{
  "balance_bias": false,
  "router_logit_norm": 1.5,
  "lr_router": 0.00189,
  "head_dim": 32,
  "vocab_size": 5686,
  "norm_place": "pre",
  "rope_theta": 10500.0,
  "qk_norm": false,
  "init": "normal",
  "init_std_up": 0.0314,
  "weight_decay": 0.018,
  "final_lr_fraction": 0.0,
  "batch_tokens": 262144,
  "max_seq_len": 256,
  "doc_mask": true
}
Below are experts of layer 5 (counted from 0) of a mixture-of-experts language model. Rows are named gate (a neuron's input weights, with its number), up (a neuron's input weights, with its number), down (a neuron's output weights, with its number) and show model dimensions 0-127. Each number is 200 + 20 x the weight over its row's rms, rounded and kept within 0 to 999.
Before each expert's rows: "mostly gets" lists some tokens that are sent to it at least half of the time. This comes from a sample of Wikipedia text that the model never trained on.

# expert 12
mostly gets: " j", "aj", " Hong", " Az", " trib", " Turk"
gate2,171,189,207,196,179,239,234,207,193,167,200,206,198,193,184,194,209,211,210,190,178,218,224,198,202,208,209,171,189,180,180,186,252,217,164,210,229,222,212,206,154,191,188,221,196,185,229,197,182,208,216,175,187,201,204,237,233,218,212,214,193,207,203,180,223,196,162,231,165,199,201,209,187,201,190,143,202,146,215,151,202,225,207,181,225,198,215,187,190,189,187,202,195,179,187,242,201,200,188,194,223,190,214,198,191,171,173,204,206,202,198,193,243,181,217,203,174,165,214,201,213,207,207,225,211,214,203,202
up2,184,181,225,205,196,189,214,229,224,229,203,174,236,195,189,226,211,182,223,228,191,209,178,215,210,207,192,194,208,203,190,212,176,210,189,184,201,202,222,163,183,212,202,233,191,177,197,189,211,169,197,193,188,168,168,192,195,200,239,176,184,208,205,236,211,168,194,183,179,223,176,169,183,199,200,192,170,182,215,211,213,235,157,201,206,197,208,199,204,172,170,181,219,166,200,248,241,189,247,223,229,207,198,230,204,218,200,193,177,213,215,188,228,184,195,223,194,208,214,186,207,199,215,240,196,168,222,222
down2,204,171,212,224,183,200,179,237,221,198,224,216,202,201,205,177,186,172,199,208,222,176,196,201,215,149,224,172,221,199,203,195,222,192,237,165,202,179,196,204,214,194,184,214,198,198,209,219,227,211,208,185,187,202,195,165,241,204,209,231,191,209,230,195,186,239,232,246,242,204,192,192,198,188,210,215,163,219,214,175,168,168,204,233,185,210,177,210,206,168,189,203,233,227,227,185,180,216,220,229,181,193,186,215,195,222,222,201,187,199,212,171,220,198,205,200,208,193,209,211,191,168,187,215,183,190,243,226

# expert 23
mostly gets: " He", " there", " e", " se", " Re", " She"
gate1,219,233,161,221,189,219,203,195,197,169,172,182,197,217,161,212,211,208,219,222,210,212,201,179,213,221,193,220,197,194,195,229,214,211,221,230,187,185,188,199,221,212,245,240,158,183,195,223,198,219,192,205,166,189,187,235,183,177,251,202,190,192,183,199,196,207,178,206,189,248,195,218,196,228,222,196,199,200,208,228,201,228,219,248,213,168,217,172,140,196,208,189,201,181,198,189,201,185,167,200,204,201,205,212,169,210,180,204,200,232,237,196,219,201,187,188,197,192,196,206,213,175,197,200,223,217,189,221
up1,229,204,215,223,206,217,182,171,204,208,171,201,187,186,189,216,205,193,226,191,225,208,209,198,226,207,269,194,230,160,185,187,193,181,214,227,213,160,206,227,183,211,191,209,170,207,200,198,189,198,233,210,224,220,190,209,204,189,187,175,196,194,192,163,186,187,159,221,188,209,199,190,201,222,202,199,191,205,186,169,200,192,229,163,200,201,207,219,141,199,209,183,225,198,183,211,214,209,216,224,192,186,249,228,198,181,173,185,166,187,203,194,194,220,222,183,195,210,200,204,227,252,200,210,217,166,192,219
down1,222,198,214,189,195,203,195,181,214,205,182,212,225,168,205,197,221,195,184,175,210,215,216,193,203,202,174,215,222,159,202,175,211,206,207,196,173,178,216,201,184,195,215,195,207,205,206,178,211,207,199,222,228,224,244,194,176,192,194,215,222,204,221,230,175,190,195,206,170,207,163,199,210,220,249,215,202,239,232,186,180,233,197,196,177,192,171,208,200,226,228,222,174,212,244,196,196,167,206,157,209,202,213,221,202,211,236,149,191,231,215,206,200,197,171,189,194,183,192,170,233,217,206,174,200,165,184,230

# expert 7
mostly gets: "RA", "FA", "FC", "FL", "CC", "OR"
gate1,166,218,182,184,203,209,173,211,220,200,222,215,207,237,175,188,183,212,159,180,195,248,183,189,183,217,194,175,188,186,206,186,213,186,170,209,181,201,207,159,185,160,207,208,219,197,173,183,227,213,184,206,195,191,181,214,193,173,192,200,231,205,186,172,183,223,202,240,222,208,211,195,204,201,191,185,200,194,228,226,245,205,169,156,213,204,210,159,183,212,166,169,214,217,185,170,209,195,156,184,197,211,196,203,201,193,202,184,212,195,206,178,183,203,183,211,227,212,191,205,211,167,170,193,155,220,182,178
up1,165,214,227,176,191,204,188,202,219,195,211,213,230,221,221,183,207,189,191,168,186,245,197,182,218,171,221,156,209,218,214,209,204,226,205,213,216,212,185,182,203,220,184,168,196,196,176,186,197,163,213,184,200,206,225,152,205,222,220,189,198,213,200,153,242,246,178,210,232,201,165,188,241,224,215,187,221,193,207,211,217,178,186,207,205,207,221,173,189,190,198,211,202,200,203,223,217,169,231,155,212,174,175,184,211,196,204,196,215,197,181,225,209,186,182,215,179,182,202,208,198,184,238,189,220,200,184,210
down1,179,214,195,171,212,199,195,176,207,187,216,222,206,205,217,226,219,183,165,205,194,226,200,186,221,204,201,188,198,201,194,180,167,186,200,198,212,185,187,176,197,207,273,172,183,189,222,213,206,202,216,198,196,204,209,195,151,188,222,184,221,229,208,210,186,240,189,224,205,203,189,181,187,193,183,178,201,197,190,238,208,171,204,224,230,197,223,181,166,197,194,185,214,204,217,194,230,176,213,178,179,195,209,198,214,178,179,200,236,187,142,236,199,190,173,197,186,164,222,179,208,181,236,187,235,188,196,232

# expert 13
mostly gets: " work", " game", " music", " life", "ation", " career"
gate3,228,190,225,192,188,183,197,194,235,162,214,182,191,202,230,195,197,197,227,200,215,219,191,211,189,217,218,230,160,176,193,202,204,154,217,215,193,220,198,166,178,204,164,216,176,194,227,204,193,198,168,209,152,219,201,198,206,189,213,189,207,205,216,198,206,148,203,215,185,220,201,222,207,192,214,214,205,208,176,208,217,206,178,226,179,205,162,190,174,176,217,175,196,181,177,198,232,189,156,172,185,198,201,193,220,237,185,208,220,169,227,203,220,161,231,202,163,181,177,205,205,191,195,194,222,219,192,225
up3,191,207,213,191,214,208,199,205,175,200,163,190,186,222,182,214,169,227,169,220,203,169,184,229,202,202,239,166,225,174,208,213,182,211,175,175,230,196,201,215,202,217,163,200,214,209,181,229,195,227,213,200,205,198,207,204,173,219,201,232,165,196,176,205,179,223,209,245,185,208,232,179,167,186,198,159,199,197,189,193,210,205,193,203,217,207,178,185,202,242,182,201,194,196,192,233,192,188,201,229,209,173,173,229,209,198,193,227,203,172,224,207,186,184,212,176,207,254,220,193,160,206,207,216,161,188,196,224
down3,150,167,201,204,211,228,157,175,158,190,187,197,207,176,229,220,215,212,170,223,225,192,168,211,198,172,228,175,199,240,196,198,183,160,187,235,212,216,222,223,199,218,247,192,214,207,237,224,212,206,173,220,227,181,199,221,206,208,183,205,213,209,201,219,180,206,228,191,173,227,226,198,206,211,224,172,197,212,194,183,236,199,188,232,191,203,205,190,193,194,202,187,197,197,196,227,186,243,209,184,207,205,187,152,197,209,214,176,210,165,219,199,197,212,210,209,210,205,214,192,202,226,227,207,180,214,208,209

# expert 4
mostly gets: " |", ");", " —;", ";", "|---|---|---|---|", "%;"
gate18,218,201,205,164,206,196,165,192,212,189,242,201,208,208,190,214,212,171,185,212,194,220,217,178,181,193,179,225,170,224,160,192,154,213,154,208,177,234,200,192,203,176,258,183,206,193,192,195,255,205,215,213,165,220,165,193,189,180,217,175,181,199,175,219,196,231,207,177,191,201,184,178,197,213,218,197,217,193,225,212,168,181,201,182,204,169,217,217,206,221,187,197,168,201,221,178,196,179,208,195,213,180,179,217,191,198,208,232,201,206,189,210,213,213,188,211,219,208,193,198,248,177,202,225,231,197,197,199
up18,184,185,170,181,163,196,150,188,194,233,201,183,209,213,199,202,212,164,178,198,166,234,234,216,187,223,180,215,169,209,223,201,194,173,179,224,233,204,207,215,177,187,192,241,178,251,173,173,209,230,177,177,188,201,198,200,204,209,196,192,175,201,223,196,183,206,218,157,194,219,166,185,213,192,198,208,185,180,212,230,208,191,226,202,188,198,187,182,167,172,166,179,194,191,213,195,219,225,194,168,210,194,199,199,197,164,212,223,220,203,216,197,211,204,227,213,213,198,211,208,187,203,181,218,249,177,203,199
down18,220,193,195,192,202,198,197,202,154,204,221,216,205,166,214,195,233,182,179,215,211,224,225,216,192,192,195,205,172,198,196,220,190,188,149,223,225,194,185,202,204,187,207,207,211,218,179,205,218,224,234,163,191,192,173,175,186,200,197,177,202,224,240,200,177,220,187,211,192,185,208,160,240,216,220,197,198,200,216,235,221,194,196,177,219,192,208,215,178,181,208,252,206,178,167,194,203,188,180,190,200,182,227,175,207,191,199,181,231,177,195,185,220,169,216,163,230,230,239,182,201,179,241,215,195,199,224,199

# expert 28
mostly gets: " the", " his", " a", " their", " The", " its"
gate0,185,176,165,180,232,202,202,182,193,233,198,186,253,208,188,216,191,200,204,187,221,224,221,198,185,205,198,192,209,175,167,227,155,218,231,191,190,182,228,203,188,162,184,201,171,192,200,216,174,204,217,171,197,229,218,214,188,214,191,244,205,210,200,216,193,238,193,241,187,191,212,157,218,178,216,208,213,206,194,209,217,198,194,190,197,171,228,208,190,161,199,216,184,198,203,213,221,182,212,210,212,212,172,216,174,192,182,235,191,181,166,206,226,217,200,156,181,200,213,208,161,202,211,204,240,205,217,186
up0,198,227,189,211,180,195,186,206,192,199,216,192,220,199,176,208,147,202,213,221,210,208,227,182,213,220,205,208,197,211,200,175,197,192,211,190,220,161,214,237,189,152,201,183,185,190,197,224,209,186,197,198,205,221,221,175,183,236,208,200,198,201,185,249,219,192,181,172,196,199,188,195,190,222,182,197,205,197,210,207,201,193,183,237,188,152,257,236,199,194,220,221,166,170,183,218,239,207,184,178,182,217,202,253,180,194,188,214,199,220,196,191,220,199,222,194,187,218,210,191,236,195,222,179,245,223,210,194
down0,208,180,171,211,169,204,226,176,208,216,182,213,180,202,226,216,216,229,218,226,213,202,180,160,196,206,154,203,222,228,180,223,198,228,220,213,200,225,198,201,196,220,137,206,206,192,170,199,178,211,219,201,220,198,176,183,193,187,211,214,232,186,200,193,205,188,238,185,189,213,194,189,247,192,225,151,196,177,210,212,184,210,197,189,229,203,205,184,200,213,166,159,226,182,162,218,202,204,190,215,205,201,211,181,206,204,162,220,190,229,184,175,190,213,185,212,230,191,198,177,201,199,205,210,204,225,157,190

# expert 25
mostly gets: " was", " are", " had", " has", " were", " have"
gate2,206,204,192,205,195,218,180,177,191,196,225,168,178,188,245,207,186,164,165,207,222,203,198,222,201,205,179,194,194,209,167,193,198,191,187,189,186,190,193,195,202,239,193,200,193,204,216,189,224,221,227,214,221,195,228,240,253,240,199,191,203,194,175,200,192,172,250,224,196,211,207,170,209,221,160,218,226,201,236,211,190,183,225,189,236,205,228,211,239,201,185,159,192,231,178,210,193,194,205,188,189,205,202,208,227,208,178,212,214,191,217,185,178,191,220,210,198,164,221,206,232,193,189,211,175,200,238,191
up2,230,199,221,189,179,211,150,200,182,190,191,199,179,189,209,196,218,242,200,221,223,200,210,212,206,186,180,196,178,196,243,206,198,200,183,189,206,205,207,206,192,229,188,195,233,252,210,206,208,193,169,229,173,218,199,226,203,237,189,213,203,186,218,239,165,177,198,199,181,204,188,196,238,229,178,205,210,188,224,224,200,197,180,180,207,216,216,165,211,179,190,241,203,217,219,170,175,167,183,206,235,228,233,199,211,213,201,192,211,224,206,195,160,214,204,189,198,183,202,180,142,183,210,193,181,205,215,190
down2,192,212,185,191,184,239,212,197,179,213,178,212,217,219,243,166,198,195,181,208,211,176,205,198,183,200,202,196,201,233,200,235,215,204,230,188,211,178,191,217,201,178,270,188,222,223,230,196,217,210,220,242,190,211,224,235,212,192,186,186,208,194,198,213,179,198,211,215,169,198,187,182,179,195,184,184,195,224,212,191,226,222,209,201,181,223,205,210,194,206,200,197,209,179,180,221,192,235,194,178,221,253,212,223,186,161,174,230,182,208,202,186,210,202,210,180,193,171,200,198,215,178,201,180,182,145,223,231

# expert 30
mostly gets: "\\", " \\", " —;", " †", "อ", " Goals"
gate1,213,176,225,209,217,217,169,218,216,236,216,187,217,205,177,208,192,224,221,202,229,231,144,183,236,180,190,207,177,205,201,216,181,217,192,212,190,221,200,207,191,227,274,209,179,218,193,187,187,184,205,183,159,214,185,176,192,210,188,202,214,227,195,204,200,226,183,219,194,225,189,205,200,191,166,240,209,193,206,214,193,186,192,195,200,219,228,221,229,230,185,225,176,173,197,187,206,190,190,189,184,194,205,237,212,189,209,183,206,206,184,188,197,195,180,178,233,225,213,209,189,158,193,198,168,224,233,216
up1,164,154,212,162,205,206,183,204,162,203,227,209,197,192,164,233,207,240,199,166,224,179,183,209,229,227,234,201,227,217,192,229,198,183,202,213,202,178,201,180,176,205,189,197,177,164,183,170,219,197,198,221,189,208,193,180,227,188,199,175,223,204,191,174,209,194,221,207,193,203,208,194,223,212,203,217,205,221,171,211,212,236,201,182,173,226,218,201,214,197,212,204,176,198,198,221,213,196,198,205,187,215,225,207,242,199,219,177,195,168,202,203,226,222,173,204,211,182,135,193,223,203,194,169,204,225,225,181
down1,214,179,227,186,178,230,184,194,202,235,236,180,208,217,187,218,235,198,203,207,229,159,189,189,230,205,178,225,223,181,209,228,213,205,178,189,202,177,170,241,200,224,225,197,206,181,217,198,196,192,183,233,182,230,180,195,198,213,182,189,215,191,175,158,203,202,183,234,195,213,224,204,231,225,186,208,212,201,193,200,190,238,200,179,179,182,208,199,204,193,197,197,185,189,205,198,190,218,203,199,201,184,236,202,240,214,173,208,194,153,206,222,175,231,184,178,216,197,162,182,198,197,209,146,188,234,201,222

# expert 15
mostly gets: " which", " by", " to", " after", " would", " not"
gate8,168,194,161,190,193,223,208,203,175,172,191,178,220,209,218,215,185,205,159,203,188,205,188,189,153,191,241,197,200,191,184,190,214,188,196,177,222,211,226,188,204,186,226,202,202,202,213,215,170,187,183,176,178,182,191,198,194,213,185,188,223,165,186,194,204,219,214,190,187,203,180,179,183,212,190,246,231,201,200,152,217,192,203,169,243,189,237,222,232,199,221,220,236,216,172,221,157,193,207,204,194,163,211,152,231,201,205,185,215,185,193,206,182,187,194,184,175,197,193,195,172,213,183,176,217,194,178,185
up8,190,224,210,200,189,205,193,229,191,208,156,160,188,201,233,230,167,182,209,222,214,216,208,195,230,209,161,182,212,169,217,190,181,189,202,196,184,161,226,181,191,193,153,195,201,210,213,174,199,220,207,169,233,169,186,219,204,175,214,195,188,193,186,187,201,198,211,191,174,179,205,158,228,245,199,186,203,220,208,218,164,225,194,186,222,201,182,224,180,191,190,194,211,222,198,235,207,176,206,169,199,218,171,200,222,195,186,191,223,202,188,192,198,154,191,191,212,200,210,217,234,189,200,201,233,166,199,234
down8,198,241,190,192,172,204,231,212,192,201,196,179,210,208,197,165,244,225,216,196,169,175,194,205,223,191,189,204,170,212,221,199,176,202,172,189,201,178,181,218,208,198,237,177,219,213,200,206,198,200,222,182,201,210,212,211,190,177,220,228,202,213,182,236,194,195,205,205,247,209,209,201,199,232,199,179,184,173,188,208,194,237,207,182,210,217,217,208,150,187,196,202,201,236,198,171,223,222,211,186,186,186,234,195,188,186,170,201,191,197,208,244,205,167,199,177,252,213,224,227,190,228,184,229,204,186,244,195

# expert 24
mostly gets: " (", " ", " $", "(", " [", "^{"
gate11,210,205,199,187,229,217,201,231,204,177,231,162,195,181,197,211,179,197,215,182,196,244,188,201,191,171,212,187,208,196,199,223,214,209,218,182,198,187,204,182,189,199,222,222,181,173,213,204,189,192,169,168,200,167,221,219,224,205,219,208,214,203,199,206,208,175,209,183,187,176,185,168,193,206,180,164,218,154,233,156,199,202,207,203,210,184,205,189,168,191,182,197,207,225,242,188,188,160,211,174,154,202,178,161,188,211,160,236,180,160,198,184,224,170,199,219,201,233,201,222,203,175,206,189,199,210,206,201
up11,201,219,211,198,225,238,217,179,212,217,188,206,206,210,246,206,221,200,209,185,174,209,222,174,207,185,186,218,191,183,192,224,184,159,191,201,220,195,227,197,223,215,204,186,208,179,194,183,181,248,203,212,193,189,201,225,218,191,214,241,187,173,215,182,245,168,205,219,217,223,189,218,201,202,193,209,181,155,218,190,203,161,222,193,183,197,214,216,224,202,198,182,163,179,236,211,220,219,181,192,196,243,209,207,210,189,219,222,186,216,197,188,179,166,168,224,170,211,224,169,182,219,213,158,196,210,213,214
down11,231,210,231,204,182,201,205,175,171,224,171,219,181,180,183,190,207,219,185,178,221,225,213,205,181,214,185,184,194,228,150,212,215,198,181,235,202,207,223,170,186,217,223,229,183,238,205,192,222,194,223,173,178,151,203,213,200,199,201,189,166,187,201,208,194,181,182,174,184,198,185,207,211,191,197,205,175,166,163,178,166,168,213,250,161,216,213,208,176,222,193,201,192,194,200,198,190,186,181,210,175,186,155,180,197,186,180,220,177,203,218,207,217,206,188,223,218,222,210,210,214,191,191,202,229,198,208,237

# expert 11
mostly gets: " States", " Australia", " France", " Japan", " state", "ana"
gate2,197,175,173,205,170,217,261,195,234,181,219,188,176,189,169,213,234,169,241,192,194,236,178,218,201,232,208,187,229,218,191,197,209,216,210,186,163,225,187,178,219,222,202,186,199,204,178,215,167,178,226,197,184,176,213,221,221,171,196,218,222,199,195,200,199,201,192,210,192,171,216,191,251,215,208,214,198,240,195,191,201,196,201,226,188,183,205,212,215,206,181,170,213,213,148,211,195,196,184,199,168,215,194,190,226,209,192,207,184,200,219,165,206,202,174,194,208,168,207,237,191,172,196,222,219,201,192,204
up2,231,177,132,200,198,192,221,208,218,201,178,184,193,218,207,179,189,236,221,228,168,215,215,221,166,181,200,212,181,177,185,207,195,214,203,199,183,211,203,205,217,198,205,202,177,192,172,198,202,219,212,176,224,200,187,204,218,218,215,206,198,198,194,208,208,201,170,239,225,221,189,220,163,175,172,196,205,217,195,171,208,219,202,199,244,209,203,183,186,207,188,160,216,177,177,195,193,192,189,202,192,187,192,225,169,216,199,201,182,219,192,188,192,186,217,170,206,227,241,220,154,171,181,232,171,170,244,223
down2,183,210,195,197,166,192,174,205,176,204,187,167,189,215,203,215,201,208,194,228,201,181,209,201,142,202,224,236,216,200,195,181,239,200,179,174,205,220,228,213,181,212,227,170,216,213,194,214,171,195,203,173,197,191,198,211,217,206,207,240,165,196,222,171,202,195,205,197,200,207,235,221,221,213,199,193,261,211,166,209,198,171,196,189,209,271,179,244,204,208,180,191,193,213,209,201,190,224,206,228,179,211,217,209,213,190,235,219,207,204,177,170,189,197,226,210,171,199,229,212,202,209,211,220,203,189,196,199

# expert 29
mostly gets: " Hol", "í", "ó", "ü", "án", "á"
gate1,181,175,226,187,202,159,186,197,188,202,216,172,185,220,208,166,216,183,171,185,188,216,194,181,172,197,201,236,225,181,197,217,197,221,164,181,222,201,195,205,173,216,222,169,205,191,228,202,202,170,201,244,194,198,193,210,205,226,227,204,166,172,217,185,185,227,227,208,188,220,199,193,208,239,159,208,254,199,180,241,228,193,206,194,197,238,181,175,175,212,162,209,221,193,153,206,201,187,184,213,190,201,185,191,180,199,207,205,196,183,200,227,212,224,167,200,196,187,210,193,212,179,200,215,184,210,180,184
up1,187,208,208,200,214,182,185,214,209,212,213,220,163,223,195,183,215,206,175,163,193,206,166,178,160,200,157,204,173,224,205,185,201,233,173,233,186,229,231,228,173,179,235,195,166,191,203,216,204,191,170,232,189,211,210,186,205,212,169,208,198,201,198,193,198,181,207,187,162,206,217,214,194,189,204,209,232,212,220,197,226,207,218,220,230,190,225,195,222,206,229,229,190,200,220,195,177,209,208,216,189,188,235,163,233,236,239,171,225,197,209,197,200,207,200,188,202,184,179,174,209,208,190,210,185,248,183,182
down1,177,237,210,186,231,184,219,181,174,190,195,192,233,233,223,184,186,174,202,188,209,191,169,216,208,162,209,197,202,228,176,172,195,204,181,230,176,201,236,205,198,191,232,206,227,203,168,208,177,210,207,202,173,188,203,233,169,201,179,184,213,168,179,160,212,207,199,208,152,202,212,197,204,218,207,194,246,227,228,195,199,201,181,209,223,208,201,208,209,242,205,207,201,208,174,183,183,219,162,206,173,188,219,191,186,222,187,246,208,209,229,218,183,213,196,198,203,189,225,197,180,201,205,190,187,228,212,158

# expert 31
mostly gets: " United", " University", " York", " City", " football", " School"
gate2,194,186,138,178,232,207,235,206,247,203,223,175,209,188,196,195,211,199,194,183,195,215,203,223,171,178,205,181,190,213,181,189,220,214,224,168,192,196,190,194,201,190,219,209,151,202,195,199,227,151,197,170,204,221,203,185,184,211,220,225,166,191,171,178,221,202,182,203,194,222,232,194,208,191,228,204,188,172,214,196,199,204,184,204,245,174,211,208,180,215,147,176,184,199,193,176,187,210,208,219,186,186,179,197,187,192,201,195,192,237,193,185,197,194,222,202,222,168,187,198,216,162,240,205,202,230,216,208
up2,188,202,241,218,200,203,205,207,182,228,190,190,234,180,215,185,159,178,228,201,196,191,223,208,202,205,209,209,231,184,173,159,174,209,248,222,210,211,249,205,138,199,211,188,216,192,195,211,163,198,191,190,193,220,246,188,209,228,178,186,202,153,197,220,180,210,191,241,194,197,196,202,191,166,223,185,214,222,197,213,221,206,175,187,151,219,189,186,192,206,209,236,203,196,217,185,192,183,195,181,195,221,190,189,168,178,197,205,202,177,194,207,222,222,205,216,203,219,219,192,196,222,198,185,198,215,170,206
down2,202,195,203,211,221,210,168,192,154,232,203,227,220,186,227,178,181,165,235,200,218,224,175,198,197,181,237,193,210,220,205,174,189,198,228,179,184,229,237,193,212,193,192,199,225,208,187,194,184,226,217,244,183,220,220,232,189,200,194,227,212,204,194,231,230,195,214,204,183,234,200,182,206,211,219,203,194,229,185,210,195,189,173,171,180,216,190,169,207,199,229,221,220,171,196,225,196,173,205,211,205,218,179,185,212,199,190,183,203,185,180,195,224,201,156,195,194,207,227,242,245,195,181,162,184,222,204,195